python train.py --d_shared_expert=0 --num_key_value_heads=1 --attn_scale=0.125
Below are experts of layer 5 (counted from 0) of a mixture-of-experts language model. Rows are named router (the router's row for the expert), gate (a neuron's input weights, with its number), up (a neuron's input weights, with its number) and show model dimensions 96-191. Each number is 500 + 40 x the weight over its row's rms, rounded and kept within 0 to 999. Numbers have three digits each.
After each expert's rows: a language model's description of what the expert responds to. This comes from a sample of Wikipedia text that the model never trained on.

# expert 15
router:540525569544580436497553441532524474489506516482445501528488421481582486504474525472542547483477443403533478473507500412463490501491502459540410502494459466447515564551432493504529468525519507499518564504491475511543570490461503496524505368509479575562492436564558472448497482472489492424
gate0:515523525513540417487507582545482485538470549535507480479486493496505475506532498537493482512513559554513460489558609516521562454488431505486462480440518533484440529530490508523524515542446561507530555608505519486477471498484540465468546521473552479518518465542421418478491532436511481530
up0:500515509513507506556559535416543464541490438459568408442603508523477425549499456541559425534496473507501466548506497510407489495441524520522496510517454474511509519456428497496546510427544524436494553511408540500496500495459529513494511525506467531506533533488497551443526405518505472510
gate1:470501528467535517509535487496521416486499467567542520451578446444432456551516450510559495539569571554503487526521439481541545556477532512543460532521468529475539525504392496492472531443505462423489482442526428488501499452480573510499513525490446501494455490471429484539394524467461479542
up1:540519475559501545526437479531492555531496541536444507517385451471504514448488530483495449468471452516476500580524477483514498462446425493517529527434471520497491527475572499498485521583467511579415493521522546517431592471500485452574522508430541496606466535447472519474494460490469560488
gate2:450450547557541493489513447504530530558451461425506496512524518486523509540473513495488472555469383453513512573456440513552493501494476476495541530481416581532571543476479488482507477512470500574493546469494476475524462506501458505548542523448494491563510535546424455483463455468628455515
up2:489481536535504466618482462583512499559539501462476566472516440478504548518423554514489547422524524549533532534499459517528428494531540508484520438549536508501556489465530491567495500497453410485575563532450471448496510481569543560506467473530581478504438474489487534513541487483542496514
gate3:513460548540540467520495454479509406493486423556489536509480528494527474537539501440492470498541520420498520460465452487486465554489518502461453532484535500455441540506468465464549529469468426500457518445502492562491527499464508440444479470524448594471483536428507520560497480541515450480
up3:475473462554472523448494448551516531544462541573470473488560605455489478522509477471518487490503490447524504558512490502457578548554491463495492482463524510533464557509510474437470487519472494558420539455547453489453420432531472442493499519473562511507491474503468513509558595482523500551
Description: Word stems before suffixes

# expert 29
router:526453592525532487537558483504516554516470525533562531521527494520516500539446490487544537448478451440535381474497504442444497513454472427539441470484472450465512476510443551568465492522494472494523537513500384573536531443503472450507456477503502598514541471487544419456544487554524469483
gate5:523447517521482520501545511569485497496511488502479539476527490471460483473489545441470447522543515426582481605473445438590481504564528507506472479554480471546416508499453483490559483508467484514539498455468482463444537444499554468588425484515469491481460604450517531506445491467484562463
up5:530556463502466555468475515496516522471495470458486514536511466539511574506537479498488481440478577535458459434487455525486483515500471442572473515552468543489516499471489516494509545618540568507487474539506529540484408491479424416526550519458537537463508510487446443536494512552447486527
gate6:470441486453496484479521580540481495533539485497476489541587464496410480545498496571523575465540539516521494477556480468504578535492511529535495499515463472471476498459421585524468562430557442485515502483469479599530541443456455546498468535514364477473487544523599491529526506492483551482
up6:548526536521536493501502520553506521542475548510447505555532514574538529532501562491512472434499496484495501551474581513417453385541452461527463510517559446488464507508495479450523476444494463460505536452506519514472443548509516522437525481507513483532442488492373471513570457481475480541
gate7:484506499507471524540476545449443508533439452463474570462371478501536558478441544446510466404440475503484578508541561576466492494522462434486553496472484427540502497463601569547436512511500460524514488548469505484518508520559536445484487507531468530494523476549438513536483457544484517566
up7:509487496509490496486520498533537546469508584536485458527464527444578475478559531498505461535466501483471453578484474423488477483504486474511530506566495538521438498504519493454546471533499517480537488458509528510642477466514517508483536498453532435501507489470484400548517514534649475467
gate8:501564515481506568544543526453490528556446487490487552480496462536442530494476466502491537479472491512510574462557509551411464540556535474460587479460519488495530502522536551537470552510501554542478473507490542482456526643482500535517504507508544480500553500530489502553553494457478501587
up8:470486529488528519552442527514460538547482449477592554433473454453543498485489492466511561485398485421537505502540509534486529600535589476458572481489474438510528490533508513557514508489530461526486495521469531505489498533488504533513537482487470551478466507496459432513555488499454526514
Description: Determiners and ordinals

# expert 23
router:550497492623515472475483470485538512510466514464508533484519466527520510499463599515486571410426502481513408469477472448500497554448507493523512563455428414471478490512438515556458440464495491494521487541498479487498540468507547441551531391501453614526597457515573408455560546498507463473
gate0:493478495478514465546519552523514520494519499452509536521506591500449539490544546535496494488567500457490532541518500500574571508512476552548494521493476555555433423554467488440435464499490550494464505497523452512451499507505478516489523509510489505550491493524532502501565509490466475434
up0:510469513528548506488459524474492502536555418514609430465529515471482494505478507526541523518482468471467484551478493427485484474527549492484479515483432450556439496518502631554558503509555483494512472552468497547460516473436520504535537487418497557489514497458531491436469399485451518531
gate1:496480490546515461454553469489514520442480573487465509520488619511521547513551499426518494562444456478490492411471495563444417540496485481479510529470512505457497534481500505480471578483457552463469520469476473475435475457535514487525529501468496499519529497520465503567480527430571438446
up1:511490501524459532557459556480446482556500453545497544549463535443587528506529469480453419491496525512485546508467506501516584462512536507473534518491501455541496426574526550442492456508439505432575523460534453511513490530556539624430478517477601494553580493518517488440481503490485558542
gate2:486462507485494478529509510575495510517490494467576454457497538507530446447507485511488553542435521522482486550463437499534544468485487535525468494442490491433498477415450495583472490478507512575528460470525408477480476487522539457579539542468494458541503524492490562413510530486435464486
up2:486459528499529488510557487474537491490483531584506548513517532544527527442476513460488468508539545473578521477453581502450468520549469489509433503453529538575506521569495475440521467512507514527530522476451475506456516537535464541417528488519530521400487507482468429507454507475571474341
gate3:511402489556463516555555447419489440469514494554544551544459487410511517483538528428494564468500492473473497533459493514438498577437519468503466447489483592489551435436515501493497546495487467486486524487408507454443534471520503501520473523505524563550550409469426524470459543552490504573
up3:549489518525501430531468481450502558521479486499462522482449513475531454484505521480545508465508481486484464434484431476488455452499554529503455534450444520529558514437462503492555574468496485436522464461483428460463532466509436426462424485490489573522513507448544556511483533509481536528
Description: Commas, colons, brackets

# expert 0
router:534497548553543514469525472475512488561502484474496514488492498526521466491452548516516529432437468466535432496506490420497533527430461428524519514506414455476451552541462552543469494576570508474513570487502463503520559429472525419587481429496440488590541463509538457449544492527470493467
gate0:512476527482465493536499564477487528469413453535495446455568450463465523504519534510520553520477502436528524473442475461513440563416503552509505538551537452575491459449516483489521468449490473431498526568495423435495537476500577402434497510514417524551538493535504497499535424468538483509
up0:519521524453586537439541531475532555555430456488484413485556521472521466506524568547530584565552595447548505552501545557513561512458516555483493521457457471517535506478481478448467517436489523461566567468518537523500490497506518488399505491528420510488536490460492492487488534486538492440
gate1:483488468544532559433531462513471454487451491584521487471556493515397526521567449469451424488501485528450504548510449453500506462520459484544484461489544539485533541501429492479492474443514471494509558546502444469480513494531505500533616493501500595473525491499498504464479520465560558413
up1:491509498537494521505451484479520559470563446447585494537443500450529493514466453425477441481540558550570501536517531558517494508511458492489529547440458519512489540469480545491509497485468437528494559402556487493485445551525577463568507527531513505456406459518538457527558522488475459484
gate2:580506495521521475575456511498570454529517466457567542471477487448524504522523571524502448412479544531474459455468467519481532432523348510492459508520495476462481577456451509446564516492473479535486509464537589495492535534472463424486486484497530477500520572508575442548472423499500516452
up2:434516468550501506465534508527571557458502510492488435525523552476519489444568517520512546555456531469472452450453552508506433505541493477473509493508485515518529506487537408507492571521492454407466512482474445501476510438473460510427510510507535538563523469409501526497538530485534444504
gate3:551526542479516401488653476508482509506581500507533452486508524504497407518545551462476523572510453478473455529517556450587425489504481504474487565529528526547480543504527496556521494500455432545521625499548528565510489504456500489515476465428510526467532470523467491446502533484499507435
up3:525548481503455494502501454510430433576518569480507522497561574535503491468486394474585553448492458479493508508476514498445499498468511458529463455516496507516536496490511594480471484559504554471420498508518479562504477480515515451457498487485474445422498430485531486455486405498540556485
Description: Name ends, closing quotes

# expert 25
router:537463585535531439469562469457526539475499502509528527505482478494505497530491440489483538413478424446539386500486555486450523530514473441548532481464479485473474579553458500511511499536478464536568560521484476571513560426479557417514465433485464504568461459518502442448561490489510495482
gate0:501450496573491504504511525508543485460510471453480486450518504501555514491549493482472541407457489443487532548508517559504499569492519519448503475515462532500487535500514590500522538336509439607504540500498485475415472435538535528424563463514549500564524490512508509462545487534433477501
up0:459549496529455530419543438444563510487444449517538443505595531555493427510491487488466514467508508452500436461496529530495466497493561571535489563600487510508503499526454501568534451397433512544464529531503517481478494449435527509513535463483542456482407505539514523543469534479511517466
gate1:490525587510556524520479502566463503430523420507541562513564527519546536500499459547483504443517489520515473525504539530499448519502527543508451577461559504468556542550523482474508456489556543522547497435517541552536540474483439457471449552486555516507484502512495440508521458615483402522
up1:500469520466531519494492539550518493498458484493487501512574525513461509554576561505535484478496487497476508443478502502473585459441559446465547530508504497475483405546517529504461468528488480571476527509472526496523464498511495475497452482389474450523608557577497502584502562518408511479
gate2:512541537539569434549551513502503425513473460535516457531515549548550502459518476464486524515494464462479498527496521450504462520470498523549431525434478477480569554490388483542494455486485573548455485514457528501544486450514497467475540488409481539493491568532476436454512470498504483484
up2:519531446510493542513538474514451508439466449449534518532435513466567475474530548504499412526444552526465461463522450479454488415496465501509482532551524520476453595466488573479488454471580547485421534474505520455525547501488452476411503494525455533447508533470601463523566493523409431483
gate3:517485497520538566595412476540561513494462508545465526492501402500545540489477544561507461457530539476484541532405480452521470478496573472498526513465418522433543586508417537594473534503454497529567507518456488523610520515449465478476514537488524549513478460511421432486456479504475482579
up3:529445523503490450530483408484608474540500513575459513527424466487578515535522507518526478435516480452489511439518481503597533516492487501529528436519429545541470472502479498526465517501425498501549571430487519561501572491409550458486422527514547515528464465544441501600454497478486524525
Description: Initial consonant clusters

# expert 2
router:471529616546547477490540488491495500543543506531484486481543486513516463519527479562538559429451463469515398489473517406454519510467481415535502481559432472457462513486492513522458484602511466475547570532558499519532546424489565406549442362483519462545499459490552472433547472510483508479
gate0:535468538485475521468504551509446523489467503481474559477466499469557477429493511541497510432521540511493443538547549468427485517490532499581456517465563462477539495537494515447409488481536472466528541521505446477458493537523572452448395425503583490511462494571439546532539570441554529507
up0:540524536504499485503570509453467498478519473500473491459458474481490466524523447499536452477497423481499479461495483558541499469465406485493487547529467501549456490423496515545437511507540399502477545571554486475507479433553442497522506485417488489451478558513575488473501449580450520515
gate1:539460504492551490369461542448575516418529555544420503409505542529518421521496499567493438523507553501547435488473488561489476455538501457490478524468471523469473573502453494443506466527511493527432464525501556512451431503470492529453424458503557507488526536484536483507467571435482508482
up1:513476523528465485506515483579455495507574523557528499479536481511471472527520470474463461477587575531487470467512470506434464511517499504439489468563550571493543489443472485521553521482497444495430544492451459430538560423548459518464479560443577529465523444491591460544471524530498479473
gate2:515463501477490447478586509541510488524449459494473467556573549561538488449481508429490498486540516498571508498430528468466435508571453513525471479455463518451504467568498528463549472478534534600488505535484514497444508536469478524535502530503556547532507507488445446501515528489474524455
up2:488465496455439473438563529545480555564540543569431561514517525557454546485488491467534530550504524490531523498444570437540430518533475571400447527473500502497521517463477435439572477476444528524474517549446513449502476436473431543540485536488502509456481578459439509552443501545518477534
gate3:462472550491514442537543485563485541492534505492494504500470578588559550509467456456523481453478544427527469502461517478391452527434498490520463450481529453553465506524521531465559505525509428504542467582473538487489474514487504530523515466514569493496509502461549475421522431464476450518
up3:528419478541526549493467451464530591495467512456509537445428511496499457515473502539553539472419555444482493466526420478516540543565490448453547459523533485540460468527521528525502493459447492508533504455503462510499444518573425463443464529538461478551443500491517483553533450429464505512
Description: Name-initial capital syllables

# expert 4
router:536460568567534516414539505499512490486488470507499494526506517577547469535425549505577512470455462462526432474483492463449504531416452436544448468495475469495458540561496517545478505511553491488512509477542518490520523491429517468525502452496482586575560498534493406445541486484496548456
gate0:507522508511520541488496498567514468520529475525455463465494492486475560473535500549454478435474422448473466472536523420538512500500531449505482631494494511528394495550507450475550457565530435508537557451527471463532523499446519459481499397502473458479616477497550470520553470490494521506
up0:484519467468468441544595488451564542485552473565537448530489454531601496516444462465529536545462514572529491467540419478497561493513504533533498440468450540548582490521427489506455548513519607452492460528435558479472534452535543487541499520471455483492494491476502538472501494476469497490
gate1:472536522516536432501474508547482513509494508482601556476401431437500460458586486450566530492450448473481503494503496487464569569434508501504430477543505436539463512518489540512484534505443444468538468475462565480537485453489492500421521431490481497452549537457555475472559523553577490530
up1:508438528467567536401453515538517591429489496505463476511506517550475492494422553470540559539497538548493475513426544531481462462535492499481564576405507433470498536458510523483555493472520560553569483530473507534487478551410443474556577466493517468481524513489462436546431543494448493452
gate2:467424492508497579494532503469446537476535536472556533535468550489466463513527583429449530533490515487495429430516466429435530500555511548436523461477464466488572570540500525491524487471441482492494459457498527521449577523491530498546450458515505507503487480487476578470543528488484533423
up2:529457498528465449564524601556544485494513432482468507490525523461507538513513446466501510505493502511475470499506509498571500472519465498521437587506445574555404510477532566497489499526534531469421528558421508441481418535493420553508534506418502473514514546467499415498553522549478467525
gate3:447549505485491478402525533553470480490401500517469395512594593531426461525542512511478508562489493522545499464525537522541548527449614520485460487471512507488503497462487489515505464455475471596456524504547498459503499490451465522486575521397465522509599565563517520519457513519532526483
up3:511506459501488531522553530480527571478394558514483478466516464476511507503444513549440545511467556492489510484433487496429544486457479486514474484514546499501478456504517498514429565425507421537489500543518492434442502477493554533484545560540515577412524510476455526460475497519429492495
Description: Place-name and nationality pieces